Weights of a small mixture-of-experts language model, trained from scratch on English Wikipedia.
Training: a variant of Adam for the experts, 214M tokens, 6525 steps.
Below are experts of layer 8 (counted from 0) of a mixture-of-experts language model. Rows are named router (the router's row for the expert), gate (a neuron's input weights, with its number), up (a neuron's input weights, with its number) and show model dimensions 0-127. Each number is 500 + 25 x the weight over its row's rms, rounded and kept within 0 to 999. Numbers have three digits each.
Before each expert's rows: "comes after" lists some tokens at least twice as common just before its tokens as in all text. This comes from a sample of Wikipedia text that the model never trained on. Tokens count by the router's weight.

# expert 27
comes after: " |", ".", " \"", ":", "-", " ("
router:515505464537457492555526499516506490489536477505516529514540502511488488511523522502502513503537487475484466505547512482543478508505526491522510475512512464553472556494474463511464508539483494492541502470506527516460488537563491486493479468467492466505501539535485488472505476493549501482464535478462540479524496498518459507516489505487461516500493536515481492505542476493464523496505
gate0:547477497517515543499503534534510518501534486466482479484536510542499512473514468505545465522485515479539503497511496489502502514507524500500510460411541483526501497494497502485493486509495486485525498489531530467474549521537499448430504489509488498523496507503528519475504520549511542451502480511499525514473520507496479527515513517491506491490498466483512446478510430484496511457505
up0:508516487468486503495511528449497460495441495468498450511511496494491531536530489492516524506515514506515499470498501468459506479494471516510504450518487489489525488477541525511487474531508509445498484510508518512492485516482497475523542489540518458485524488522504531550521529451496545543518493510459482519502498477521480493473532549434509500447517476513480537540492513526501460496497
gate1:506524467491525518514503465467505501507526480498445469480498506468505512496491428428479499512489534492527488446496479472492523461484499513530529510468524535548540494537480504509543493506491477487517492452479447521482503522526516500513478521477497504493489529493502534491561525457488508512501486502503487494516492498480549446488489477510549492548534506515497518514488471483515473501498
up1:530526510467506492507472533489522499537485510493562463483468510501506506488478525527518474459502478542482533512478480543511493524480488526457457490523454497479490500520532528481514516472522509502494454509498501502522446474498472500482490500538498455520472490503483494546471495539499455490499497527526502507464495540517498510485541480486465494456475497443561512519494527520511534506534
gate2:509510485485504470478524520503513478487502492504491549481496513525510517517499463444527516500504521470499485513505526481492500553491459516475484591522466474499493509512495505464525473457503468509479529509451512471522478509525492517530490536503542489523511471522509533516510466486527480525479500496500503509503517479425496507503432485496497529535529444540485522485535480525492520489481
up2:503464529479449570505484487484476511511507494507505473491490494501501443469478534556495498492483419495517527489499462524531521479515546490526491475496480519488508492521494487521492498515498478491470486505519528500465515476471521467499504475532447547453505483492507492458486506537490507459510503544517500504494470509562528494484525506562491495438486516507494504500506522506511509513491
gate3:470464462493560508508532482465546464496478520505547507465470494519510498500519529493523503493491489479535484492514506518496498469477522457519507446489506509480510489498538477472495522528467501551445505474491497512504474489499502481510480535535518533528511509546489475497486517548466499500481450451532463511512482495498498493456480482533494486482483499486557506524511501478501518494571
up3:532493489503505527513509524479489503504498482523474475510517481491515493533480447521443488514508524497531520500470474529525526535512422490466463483537524455506481539474538482516481511466543508492533488531491506495541538473479462479483562485518490549537520539476487492510512529517503499487463520484470493479507508471497486517542492522508488458503512520502481506489447493533489524492498
gate4:473524486503484504488482489484538457508524509503510478509511506494512511505503483450464531485505517500492497451483498517515495529485453534507445495536480509502511501473514503520486525496523499448492516548481495529488521467417518492503548509494445511474519473505494497498490553549522484510512529472495491513554485542495514525505488495452493489516518457477486532488514575473492519516502
up4:482524464509488476531539462485547511460552518541529510536483495468487527488525469503480498470531492481463478489496516483475476542471475483539507486530514527546510527499520490552495527509481516514503477485498489517484529500497528479516528477492465542482539517502473508490492534529535481496481522437487489485529498519484488502475481474518455496515532479468507504456511520475472559515483
gate5:480498463481553479512497491504460512502476460486511504488504475488467482563460536519511547523522477509469498520514516494504488462476528491486541462534503495520494482497514487507434540484491511527533550488498534514505546463473533506525506482486543533537520501520472459558469481483471471496541500523506482524475492500537497503479500508528507475509500498502498467504455495487492478472530
up5:465501493500551480536515476479458541475478502529531493482513484476489497539481514544499531514492459509513508498487537501498523510447513477471525450524490492521496519476507502528441500471499493486514567489503483492488524469468531502508504495475504513495491517514468501571481493460482517488480467533571515526465504508524513511464509489557501493495508493463480489498452502482505476478520
gate6:520483505508532478507500485506504517533514523523519511485506462497429525511546497491520495472523505508561481521496496474493522497490552452484528509491534511490490505503468484452505508513454515508511467496557442454499512539530498500505511523509502523491524551491462510536487498481496459471509535475475490463492463507476488523490502486559498558489437479488510496510504484496485501522513
up6:453518492499510492529484529493478470479466440463504492530490487459506512499492499553480488544493500520472487502473479476477519516523503519511493472536488445522442460485495506459504502502525538533504535500493484549468502489491547523498532499497471503505579518491507482478516498532491497513525509499480505526496529512541536517499548551494501469505487477496498492465492508475504457531533
gate7:469472523496533472507474475493483504500474483483516499507506421473496527494523483500516491496493443500420498517532537492491506507477519521505487512537493523493475530450470503484500526468512502511527509473476468520507501518514479485550455481498486539505535529510521504529521486459522502530545521502470519475522477511498501513479499503529499514466493523492520539455510482469505584499494
up7:480461514508548504501503501538509513520495478467504506517515426454483538522517499449523486543491501470477494522554539482474469488501507481512492501520477487490462517467479497481496496469527508492514538495496478510541483524529518513544493483535527527529521515523507488522499494456520476542539522499481510499481494513417479535473471477515492502452464516511505523483514459504493522502476
gate8:522537511483466521553500538469459500505527486483515459456500519525522509486542457498497494482489540494480490488490540487457522525474487559467529525482515509496471498480511543481527546497489486505511471527486464516469516505518503492516480482481490486531511503508560523501501509491518557515443486514480510495439520501506506477480502502510504528492479474476502454488565533503512490470483
up8:476500533525505504481487538541508475525482475468460503543517497479478490509508545478515506499473447523526509479523526513488506475499557474522508511482484523450488528489466483470490508509528505506508570494531510476525445523516536520525489522515507531473473447467466488477470495506518452517534551498506511506535472487492478498483526500500521511486512513497459512523478451497489497550504
gate9:490489506526531470513517480494514516481526530510540470502477465495449512494526486510504519524526493491511493506483502497485516552480512475473525475480480462542494465520537468494466513513477492519524493480486518501489574509500515517492551445510572510476536524488493466496494511506487477531497480469459506524488521541492518541483476475499461469496519501452528534506459485495487530452504
up9:483492433510488521501513524569458453536511490486497551507518513499482494502505527448523536511477500492518484487550535446527477473503514480492532519502466505504517517471463494473494495523510517507467491516488532495509479494520504496508499510529537490499463452515485488478471490470486489491498479485517499496583498456524473492519477527476522507521525502502462539543511454514503470499518
gate10:493495531480468502477455539532483527523462450475492476483507504532502515478517506467541479516486545491490477475495541526512497572493508543462549500479469488491462484500509508483531474460507522503518478478537498519480514502493507494497506527535506516513522489507559547523529545493513510474497489456485514475511509518497501452539500513477505503463490508493482553524503479460514470464484
up10:557572449485492480517487477471470476504476481514497464460516503524547507478505513527505511493510531546566477498477527501520515466506501510455500469494530498466463512554484509496496503481519491479503472510493487489535520504537551502493511517500446501482477498510541491539527531511548485468510501475537495496460520495516458490470508503495462510476506465505515484508522513531500486488533
gate11:536504496493509526471547481494496524495528494520521490415459515482567473459496475453515490518471508482507489471506540513504464500547516490484508510451459491503500452515488475542510524509535479520485486520498506485492531507499508496496471527504463540534484496515513508529508476507513469514472460473515489485479460521531528473460512524521469471499510482514565485513504500532504512482519
up11:506528507515464508486492465514514534507523548458480502458552513450497506507484524471484519516486491503487535536527504485500510444527497518533513544469528513534470518499485442522525517519522461468502497521557493478501517524528488537481486503501508470477469504510467491459517456459509516499488511476504509490510477488482524443460484472479482519478463472547493511535475493515500482494471
gate12:512505479502503502514542521501474504505517482481471537458464546507512468481458518515516483443455519483481547497527524512476461490534506517516522510502490551524497526516492486488533484509513538545501498507505521551482504496496522516537459510517520502466527476514499453469496463529525471465484460531521471503487514492479451428517501491528517515512463518502503458524518457495503493511493
up12:485536497512486507495518501553485509485520464528469521487468518482512503499473467499515487450491511468499555496502505505469503463504512546520490530482543544542508550524503497490514472522522541478489515529513497490502489524510459478497477505518537483492473510503448460441515479503515502514463482525525493477541474481451505425530504486515481510518528528461497477504537466481496514517492
gate13:497478499501516456526502516517511533472485549475531501465511459481541519498457525530501480463527503483519464502514490471503483486514509478492482481515511530518478523518510482480486486500467522544484468484493493502470495502455485509478552494489500540470481538503572491513510488503487557507522487522519498498458535474474467510514511506532511468472495526533495513470489551462506507449436
up13:489471470507519497488479545499493478510468531545506496485494458502503474481483528502526499536495442474459483519494490491499482516512477498475522510561498495483473492523516524501458520491472574482495507505501514568507502500523541528494494502470497487511547491502500504485515500466483480494532476524473468499487482462532505503512508536541538460512484499515546545449489553471508459500515
gate14:519497538500489523483520514511473531494536477504483505492495464525473522468450502510518484454472489474503536478525512483547496480477503475514539526535477523508532541526489500511492470512511514503469462553460509473484517509516455501493443536481505485489448526521495518471509461500500483489467462473512507483526495498496525455488470484563491519561494477510483463516501483504509527461481
up14:498511458496526522563503499482546528515483511531515497509509531449515458473550508529480476499517520517529468540482481508451467487538494534488474490480509498501487435482496513471498522476480505497527534480554465533520469499460532494500550464510488520514542499495474480518513539479472515483505530518504482510461512496467501525520519501466517495464472519493518509498503524491489468547490
gate15:505456524506495510476519494518520507504536552451483520526512455492499490525484521430519469549511508456478512511533499517518479517531494496494508503483470481519490503466480525548502488522504485509479503512531520473520527479486543483503484504561521540533480438501487492474501527465468471526462503519526483501498462509480496484471477482493476494540522475504493558521495489498495543453514
up15:510464499492537488511515503497469461499440512523526509474490491535497489526480508537519508493480457487495510510492457519517481540490528456480473483516519510468538484505492516522408515497478488522466496480476489531552520472453483507478492526536548527473509499514500498523470460505520493492518485506487484514518505508506505537436506497506513492519498498528532475505529575522502525474505
gate16:512516458418488506480484488490488516511496536458505490463506507535493501507476521471495475505531531503517514512497506486489489533476479459482508462552519555497502513479496514479479509492520489482543490516494498575524522508445517514492503524480552469522547484473541541512454489518525482493513494480486485502523517482480478472520503480523551499476447483527485552497513503490498505489508
up16:501520464456477498494507509527488496497481535479469529507513514535513523519476520462497492494549485469521488506525480462505468538490495463476509474517526533516504501519510481467453510526533496488539494491446520544503533509485548538510517503491544505509534504487524496485474455521515512498515507480456499486508524475476462499537476444498523508494496501559469567463507490480480506457502

# expert 28
comes after: " the", " a", " and", "-", " of", " \""
router:481551479472501499554489488475457510473506490480499508495557547498515511480488448531531558518484528499466505537523531476507516501512501516492509538497491465491475508469519533511498463518499492462507473475501501455527481516501508535502493500462468440436504458514490455533519489521507508488498507496482519457502525482559529503502538515451497500497493497495543493493511521520495482507486
gate3:466484497502502545504439458498509561548464519479537484491529486459534478484489499519486492471532511497506507487520516485509465463526541479485497477530457469489507514529504485496487531511537453483496475487570523479490515512544509487482474484487492492519498464441512509547472485506518480500491490486499516522474495509505496506501468490530510454532520523454538511473514505534530482484508
up3:494483481494506497497479448492512513496511547549496526514510528535504528445496474520482479481479500488494463529492514516495442496505484506484500449506508492571521526488494492517495537512507504490531494507561472553490523526453481485473517458512502507516534480480517470506490455489520515523540446506509496490483449491499505472495461531529523471496486508496556510471476506508488521453512
gate4:513508523528526537500484526459530477506545520528526506469494511487465480488510533471483521504522489487530508460493514520516510472483474509494517514498481477502502547469459504538470542500484514439527465523526512530507519436447490492437490503541542499517490495511506476514478561539474510516446461499486516462527518458476500515542502494472488495495511482514495484487502492493505499483495
up4:482470526532480483511528491512496503535489512477480500583503507486505520466502497491480513510514546456518481469525526487530460452502448519475503462504495525464477486487506492513520506546488499513465527519510477525480508494484518526542502476481523517510506540477536477500511512483473489505498488518573481468460497524488491502467554476496510477496463488478509482495540489490493514554441
gate5:521557498509443552496513520474542537532489478505469462536479548476499487494467493469440502469533472488515541498506490508522466529512509516524470489498485505487500502493502516534491518490455504470492495491551525518532513486525485485464490436495512511484446530486511482490463517515503490528467538504478521509504464511511501508493509517508487521478510536478484508447532497523482502548473
up5:486545482471495472463522526491523510517532503479519486480527523576480517493490549497491502433516487492523478528528490502471466517470484518557490527510490484501489493451476494450465447499499473502495471442503494497535512530494518468506544511513480515490510541500495493492505515502522495543517491517502512512447533545473469464502509530541520511504483477472469507533497484503500497501521
gate6:511538520472499452473537539516523501506489563506485469540494471458483504486517573494500466511510512437501483464478508497478460484485493519471512532497497516520485529494453473466520510502457513529546515512498455500489515460486505490472492487503460495512519477506501485484495511473508514481513503487476512533522474510517504477508538492488519506495477527547547503573488515531489512465512
up6:481509481534481488487507473479522549513559492475459472517494494453453476494511539473486511498538547472532496462511517472458480435510475490530510496478514492517549534493520498522529481510494534539504507538537494483524487477474492516457483501542507498500473484527493506524470525559460486518510503510531479490523500481484520510520472492439519491515489513475524490528508531509489507503468
gate7:520511527523468521506524491503502516493505524544478524469503495534447504481492536510483527511516484525495490509478458496514498492476460470536519489521538502488479503471451512461479466435500499494471489444501523457544485528512511471527562525464502561485517497479498479527501508470474501499544509479449486461513541505486504501483535516505530528531490499524458524520502492490510501524486
up7:478493482525462511477515481478513497495511527506526516494502488494519497534489491512522508511489493529491524497482521505506511522456451486480458519499501497515534475472501503522465515461520487483539468484478529554513496483425427494506484466488525520491506512534519463528468489501533502492504496558483494504522494464511507508545512537468468461552498511534549498497512549517477524527542
gate8:512527471481536465450510488468502518456498525493471482518485470476519504513487473496516495509515492475500514520459472511465500500540476527525521448531554495546477511490475540513526488524498530506555517497481513480501492502492476495506515558540509477468480491526525501529515509474536482489509501476512464485481486536476533488515444535492489494485446453510535543534536469499510496495490
up8:468527512512479531528502530540521509538483447516486519498519531514517546497498474511464527524494480479494480490532497461470500487482556482510531504505481519495487514503524472443496504496468501541488521526487471496505486498557532485501509450438492508524527502510468487460512472512485480506514512527444551468530535472501477486496523464519517539534529494481476468459484505524493498483492
gate9:495535526476470476510525513446478509505511566511461491531497495476503500493499510502510479455487510494525487476478551455504517498501520502475515518475485484487534493524477480529508544536455507464471508502468492495509499489443470489513488486510516470472470508492493473512478521513491444512529483510503508502580495476495524543456507496509472502502530533495523480535519541448510497527548
up9:489493488535495538514510473504505475461485464534493536511519489527508519510518484473494503494452495493512436503521486532536518479501498463495489486469524512476461499495517528493515464515531492517540516553503508502472462539502489521459508547524459502515517529543513525504538521482512535496487490455546503506470495475537489446497485505469509488448476488520497520524486473512506426503481
gate10:497514467499496511518437467506482503510474486467499519512523511461491484489517477492516527473507538527510482504523506498523480501552479535467525491526535475466510509536468535477549529520511528500470465528510507482500477528500511499515495439518471518499518459511469496518547527534477491510527486485546518503453496492513512473539505491454481506495472544475509498507552497472501459450465
up10:487478492485516483505529507477490499519549472511489528532475512479492464521499481508511484548492496462547466537546535509494507491515517493510487508444494486447496500533506472510509534465485515520518584528512507493463482526554505506492495473537504493491515510466504507479514483514498464498498499522530500515514500495500453482498520510520483543538472538467522523498532480445457518458460
gate11:511479493501531489506470503503508544446551503478522521494497499466509552534517503514502476492466538489486513476494501483498544479500536527468513549484498514529578516546467497487524483515512476473500488501510503518522477533443486490471461490496528471491511470482478489504451505534519536479505471471462481527499490506452504547486465531464493470487482486511476501513491526525525494490536
up11:487451510502495492499495482500486513466514547463527543468497511496513480526500491500529499495545531471497509504539509516539513511483528530486477482504502509492526514511488505549474444505520474495461486481547539517497474472470524513432446482540507494498483451518505502503498540514496509477530481490488506465497510463478495504513495508457518496516484475511486561496429508518519535528455
gate12:528503490505473440493517526507541503461510472492507487494531507558534553527471502522461513516461528531504490438451491501513514538509507461521475515522472547530487520483478477517530493507540486499504543482460480488466537515494515544480491492515471503501509482471475495487522449506509517503498564493478512516512462468502497516504459527488515499510491478481532488483489506461491474524525
up12:462485504522524519493475500518476533523513530516519512509522546554538492534488467487478528475540470439481512531537504531481454487520487522433505514545497492503499500504486488486505483520557488467507519535508470504496467489466486504527472520517536484492479480469521499488458497505531499506491480484519508472468492488483473476524512527491445508463540490533479532504536507557509493500505
gate13:489489513515482458503498482507510498493469458476461480477490492528491477551499491518495512500561505511538569500544493486575509501513515508504499512498526513475522492510451507527525470485473495510496503543454535499522508487533530512567453541470505513486470472502473537460511510516488474516512527501502496513509460461490482546523516498490459503526523492503456465486491483502492492504477
up13:438525512538526473526447496519511526478483498520461477500488507501527502480525482526511486475531539507487484519463503476484515512500537499458519451505541472505512478536500488509519492501495440468501439500494466477519506499518524483485518505443514475512515521480491505463522477483519512533551519518526508539497521543523531464496496521481511466512473552503515479512465465482518467495478
gate14:542508471497473503491527488504481492569501507440502513495514494514489457512472502509509490523510537464502525517511513540501511451548489542473490493530485485491510487524511528491453472466520491515442461508525556478545504523483483512476520459521458504505471487466510506483475491489454499517529542483476490466524498527497513490510558478536499494475492506498535493555476498519515488503491
up14:479497477515510490496533507508509538474543497455489504534474457497449463500468477497519515488438526487486492493507497501506534434511496485474459499553501490513512497539551515521450471418508487548491490513491519486529511494528525516502516497530517488504468473484490505484501488520455529516530530489499506524512509502488537527497530473515520521527516478490478506522516531499490490477439
gate15:505468532506501539499530482489497547485494476472490469467519520535530497501470496510461500512524480525502511484479503506519534528480527496523496468499512555496482490512508457523465495492507508499502530506523462472465552493466524538515486459469498541497489504481542517471492538461488495518555514519502509482475513467484523504540538485549496564506472487494497484438495479467485538532500
up15:518480482502528542483506490494491525503548514497508477453525490538538457514479469499475506528472492500504475485462505514498483553513549471503452489518517554472487518495529512524545509484500482459580538497491473500476519517484500521479522483503474546520520515542545478520485508514474519491539480484490508483463507484504488502504465465504435518528469487498512515464506506500467482499503
gate16:547476516506513476473479480502505484480514477505521489488467487524496518514494467543481519500475536500524537457495489515523495497480461498452504534517497515476525560522448508471493507447445498496535490531505477508503460510531489484470494462555481478503522476504517510518456526502498518453476495449479521551542503506485533543460526511486492471502515475501492518539510519478499523519498
up16:545488475534512482525504480490446498531462515504488495484514508519493466507507510499525510489501509490532477485504522462487493483558519483482525467524513490478523509524529507497516511531487539477543506569568489480526460509526530467472503512526470495492447482483518490496512539512500469489505463494500492499522541491491515446508518504446489483464501480480499559499556516482514462508480
gate17:555466440511490484487543499499470476506525462472520500523481505482507496506504516485488485506465512496476506493487534531467514541511493509508496524495467497490585497499533501544550506495485531518445487529473503513532492540499514491492485534534471526490513512542452531504501514534484526479483484536485517513473499465468496494520473531488517444488468455491514524492534496464498479494515
up17:539489479492465460478546523488447520501523486504538484513515464478497511481504487501513510512460515487511495531470514518499491485536554520483534499467490475531498531481506526535505523508496534490488453485452534507475517480527500473479499494485470537505543544520511501507468450537540530493559465524503484509448473522493485504491488504473512463488491510514524514511505532470485470439499
gate18:507529487526497483509482470490514493446548506513519503465513537527473501502515478499471549429507517497507518491464496504450549479494511512491540507490520486520500488552505539493472557493499523462554485461538479480485532502452487487449523477528504507487529501492532482494490474496478489524518484518486495487491495484520495555544532474493454476492521511528492464472517507520484510494520
up18:524511487514546502511508492476521485470494478493543465484480521502468531524469499487475498538471480510483534434491522503486550463461443465482522500472491512545535480470493493493508502493487530549514511503549502516473498498449482520470515510508527484491509459535511504522481473482466544516491496502526462544515509506470562514505489541487500517498497502522507473482514513496517481460547
gate19:491447514518496511481515542569532475493480498494536523558522490468508508506525525444515493498547501473474486474517510481482532512491466510487474524478493485509452516478526510452547510510488473498518482502516467457476501526537486483541498487495499502533525458559505514486523488468509511467458495473506523475519505483499504486538462508450492459480525500494482529519518478525492480482508
up19:503472503521500532500531520502470520521471538493518481520519485479513532503484491518470510527570474523468523490490470496492506499460480513492508530527525473539478520473510486478479498509511480466501483503478467481480498516536482516483482463467460461487504466475497498531492544497527487513501473514460523527506499527508524491476515583484460494500495551539443540499501459535494469522529

# expert 11
comes after: "-", ":", " |", " the", " of", "|"
router:479523523529482484474505485470499501507502520510503528496510481507501510514497510483519540507551531505500472531563548469494496483518464530502494490515542515503464532439495496522476470542451507496474523482521492489480497518500485491492516464454542494485498501529480497501514519478518498436484531497497531448546520448524477507511521511471507509467502491563470480527532492544493498485458
gate0:483474494509518477507477536484520494524441478466523476484487486519547503516515485476489500503529510463496494498514449502516523473531467519502512477440501505470524530504537532502495488459485475540479489519547520486510491520522539504500494477515543526484538487501494489509473496453488520504497449511481533523429499498506462509539524529522526478532487496506498543444454502543507496493514
up0:483527526486496538537506492484457507552526528549453537544511535508480480484487498502523472558465470532499491498506511475491501540481509471483484499486467521458451465448520482495498494503516525500496514454487515527494494456503513495502536513473546493500484503516486518483548504473504501493507474510507517463555507495541497471468537504509529544538503523483458527517474489482503480508506
gate1:481466560499522509498486469486511516507481509476530513481498515469529489558493533478522470487515496503520493490470527485553523497510492467500460494444510484482480499467504534489511449522558503479481501487510490496491478517486521531502498493475560511547481489459484512468502524471445520493512446476514453504506441481494493506544500546492558511507529518506507482507508508522520503491510
up1:495473502483496502477443474507537466442450475467517499533525472489509501533514502459514520519544467500476466514538477472517491493497490539525483479526496522514492525497549502462494473505503511500481555471455527526501466519539484526528481500503523483546518498498490451465505518459530513513495539523512502506533503508445462515516519550498513505521492517513500486473495477471474490491532
gate2:524508520477510506465518518468473480480460492463523509493503514538528492579497507469536490489491545505565533490455503493527497539503542489489449506513474499479464510488494535506521490481511507490493479454525483489512511517518512491502559516478524519532470508489519510479531474536501541461497525501499513515475504490509442488469485488485489506467546467508456499533462472483496507523476
up2:461556530489469506544532487452466514501449520491486525479477491474508502499530495555487490506500526492534510483518505495496489518466508505516482506517479517457488466499492536512480532518485506489460462470443452491498491516444534510494543489470469456519504497466500491496533454493486488521497477485497550505525462494523485513513463505516496555516516500516457498522546489527514526496504
gate3:525497504495504490518547554511501498518519474553486512489468513516463514499475518490525508464462503529490497489476505487486537496526467457484544469422502508501507482469551483539535521519496489486533501489534487524528507500523478445517513531525520496510458478488529473507499518498499523493447449506496512466520536498495474487489483505511518520533430517513468485487497474499506480477542
up3:488495501446523491468484471469483491505497534470523528458516506527505525469516479496504485526506483436461510529486478545472486547513531526502434559520478463518512449496501497496486496485526512525469515516494472494501544503472514505513514522556484573507513498473487511480488498484525485488567473483485521502495479487489511475543511489527504490502527489492537483493479489485500519536486
gate4:552536500527501490448474503471481540515550465439510519499454538500473494510500509457548503491480499484503541495510472501474526492484494512460465507500476490519487506509507562492493481491532496501479513491498561492496524497459490529483490567556479481490476465498494484487500462538463511510495521542497502536520502501531494475526471518497528498478460506525527475512496476506499519519498
up4:506525483507516475464480476491479518494528534467516517498454536510481455481468541505520540506508490490505524498529488532501501480485516481443494474484534524513516481501539540531495496520497534508513513511517527495489511468456521513458496562523518504479435464519495469524469464490528493481469519469514496552500502506518449514519467531528481473476538484537527490489502516468482468524496
gate5:516513473479518461482511480471511484494490536525473504496495541437496471489512517526534504482489540524496508495470466496537494476529494516484520460499516494523529512537502522503517517464506486486520448530483541522454474515486464509490527541464474484517518526486527491487545458549504527491505460570510496536500463518524488531528538487494484512513475470468525459498492492477510479501468
up5:485537517516505496449487493506548452463509541509476512523474551509475517493499530504547514501511507530453466485512500489521456483522483530489517490521528518530490501515487509505476490499490536516521479516488522524448479521465453551474462521486527448527512513504529464466527474502517543493514468539486514524516461474491474542560511501472495526494489485485482496498512519501486485471477
gate6:492490457520473534515508463513506513488501533465516481528528551488495509497490496516500450553484467505503543491453501502537563513445489506500497474499463468527497490497496511516497472516491480463495523511459471473485511520503542514533499510467499492512524461478481593519512482527513517496493516479528525528494501526475489510474516499500478479484538486492511512436506457537502506517499
up6:533507534463486480437500532519454465511523447512521534486485471507500485525560465489510483539474554491503518547517508501503555488549509460528512543522509468499481522484478486505501517482472508509503516491519489484527476508513531463440470515491508506480509486498501466506499495496521460454494521471467504476496507512480480512542471494540470514489503519505514469525459476486505509504528
gate7:515450514510497510480526537485498524540481493496503501491487516544511474478466532475520509518497529511467476503476517497459539540508528494468448490489477513498481528471481519470506495473531489524528514504490531494472494495537459501448512488551530508520502516513546437485497514548519526507548502492470492531481494474536439480489511510528464513491502544516463529529472489513487487484472
up7:502539491499485512506519481453480504474484473496469464491507503487501526472520505528469495508522460549523457492522531471524461490515528471503538472510527452502499475519474460490473477523511477475515515455497502516459503526504482479508536472480439472481483535481495538547537506508483503510510526487554514523491495528521522499529530532453479528502527470511532508490482556468508508508523
gate8:535488506482480548523524463503522514512530558537466510516492474484500506517496509471503478500519496467521515510502501505480518469473480517506509488482529532505486462500466497460473502494469536475456493465505484464543501473434510528503520507474550526492514487500518541471492526516519502487509453482505495456501472491488521515503488414493498518443479552533468503520483497513531489514497
up8:498519499532473494502452547502491508518506471504479466472506518510483491475514544571504532465484493517499483504511510514513501515534515492478534507536513497510547557486512512492506486475511504533490479533514511538547485465520491453459452473472484461496443503490512436493506477504469459483476540515468499509513522496476488529488528510513511504507519459451496460502548503480505504498511
gate9:484507525528537502481502513515526499499565467514446518510470482454459482471531465470508489509504507459503539510528497484492508492516512487532549506484480507537493503512492468488516485516487491493498483501487485484487529563538497499538482488494504504501449503494463546458539491505463503514502470447507507452518491508452516501463443483509499526495550478477480510488491453458498518506512
up9:490476479513506477484499485553525484514515462503486538510548523484479526494487457509471509524499473457456489507528517430481491528489507504514507478518513506527499548507542502529466479516491484472534529504505502550467501504508487517517474503490523485525483522487505533499567518489526502525487466499504489470508478477490498514534505431515503471453534498468471565465499497514506502477539
gate10:496507532495506522554545527542485497517480507532494490484460483492475505529481485513462493494476454500478505492505495511519500468452482530521513557510490482499471489485497475464490519505493455495488490489485473447538560494459527531480489467449483501522522523481476501499461481526509511537508511499509516517526479492522535524461490511539499485526526555506497500526481427522502465521496
up10:495513506487512529525516496506454491519476502516486509469491481500469477513463510515495515512509489486484498515524490489514492459473472491552495571498478466497465495469479484484508488541475465479467508522446524454523531487496550537535500495458493502516521485490490518492490455516497495494523507496473521526555475511513494543497463492509485499578526562498503516545496455512509491543492
gate11:507493525486474496474498520512503505499500507492498460465532512475502507513516553528489517466481539532506500433463451483502499503496451522537515555513469503476505501512501477472484490504461448534509522524508477509535510508483515555542508482481471467514528484490492478501502485477530522491434527543518515481482487517532496531498463521437525513533487471489519489511524480538516514489518
up11:508497494468524507481499510469526551500450493479510495529497514506498511493518505517502497488480492522507509554500497495459519515493549472458512501491514473537456501456477508547503508528471540491555464542513513481447477485469479477439489484516535497514523514507505540471461536505489515512494469485476495538526503514472526488511473530499481512492483537560508505562476480485476486482514
gate12:506489558524497491460483523467448496510479528489519497512482520548504512538495509487540476495510458516500499529496544440500533495513549475497503538516504486498483487503512513460499473495531543508471516503544512478499498531503530533482508506473547489494489497493486547490477478496505489492553506497504496465511516471444493504455460497499507506492500411504500539513478487463500482503463
up12:485482525560502510491494473506502494501518510478530482477457510501514520484475474567487480467521491515471510544473535456498520523506487501487477489536469476535487545506500507484450478488512562489512493468531467501502456489539510527501495473507470485507561535461512531496481514483531523512493515506518522496502571521456494464528533532487498514492488476529518461512476500496487506472501
gate13:487493500506522467505480473553464461500550456493538474489465509505455450516487506525462445507514517500518538523489476507497510504480483490506481482518494517472499517501489483481470516511479502506532504547467482511541502538544480522477470503496491484551538494465467451516439498485491497499511481473502488523519471505486492536504504525507505471485469528504526514525517468535491549520555
up13:486480456526531514507503488530432465503501462468540519503490523518451496527465508494488465511503526475504487516518497503530452527495499479497505513521496504459501494500471478490473506516494535523564561475483506515484496547522533553508468497477512505495517482498493475490462478469530472446537477480507505494529516489536470501546496517517495468495467531511477537503522454530483502502513
gate14:511516510490495548438488452467491475503461524487528513504492523495567507531496506510438523512471498528528478502530498505508487488495510469501474545517543530495505511494504481547514502513499477511447490522483521476470505487448446519515495509462486502470489496507520516516509492484525498476478529516508483508511490492554514518492500521508489420510511466515529475515522531494506561466516
up14:478526477477459529502559503447493475517484518484513451506492548497539521545512470504480513561504479513500490501520506529525491501483491488474487507501509496511516477498514498485517501478528491491543491524508483532490501487485461513472488482477492463506477469526570467551480536468537504528472514523503517496460520469515504489471506488446495441474493536520514486488511521499499542458471
gate15:527458534510487519496433539515466517525527518476492493535527461514493535467525483499508456501507471481493479509495515497477530473524507504517549515526485490522472542494474468501537501513519462539532520436535512472478513490522476475506466479495509529481513501488490496481487536487495528490516524460485515484512515507478532430491500529521508482483533479445524510488440489509492487522518
up15:498514493511509475506517534539507448512513425522471508497498474487488513542456479518502546499486502528535509523498482519513495506506486484538485525476511528482498438538478509477493489560465458525533518505460514470536504510501462523485448519506528459524482488493443435493527526490493512503525510507516508500521503467511504489479501498480492493528462531531485492513489485550491532502494
gate16:519497493518486515524527479485558471475502512446564489429518468469497520502481522488463509510514500505524489497520487507503497460499508516477525483497497506524525549504547459526479490519492482491521510509497469483494512441472505468462464483498526474513485496500460483514523566435519509517447486548505480504475477489504488531492500480504485469512507530540520514467517526515501497488520
up16:507538510495532539502495492514471468475473472491519518469470502522468577494524508507531496470512516511495507489468487511482496502459467522507506527498496472479498492518504496469471491495488470506484455525501508495553469518467459500532453490450473523526514494539490482500490475469553501512503532531475495523515513465544532504511479492459507543487523533500521465539485495530500563501537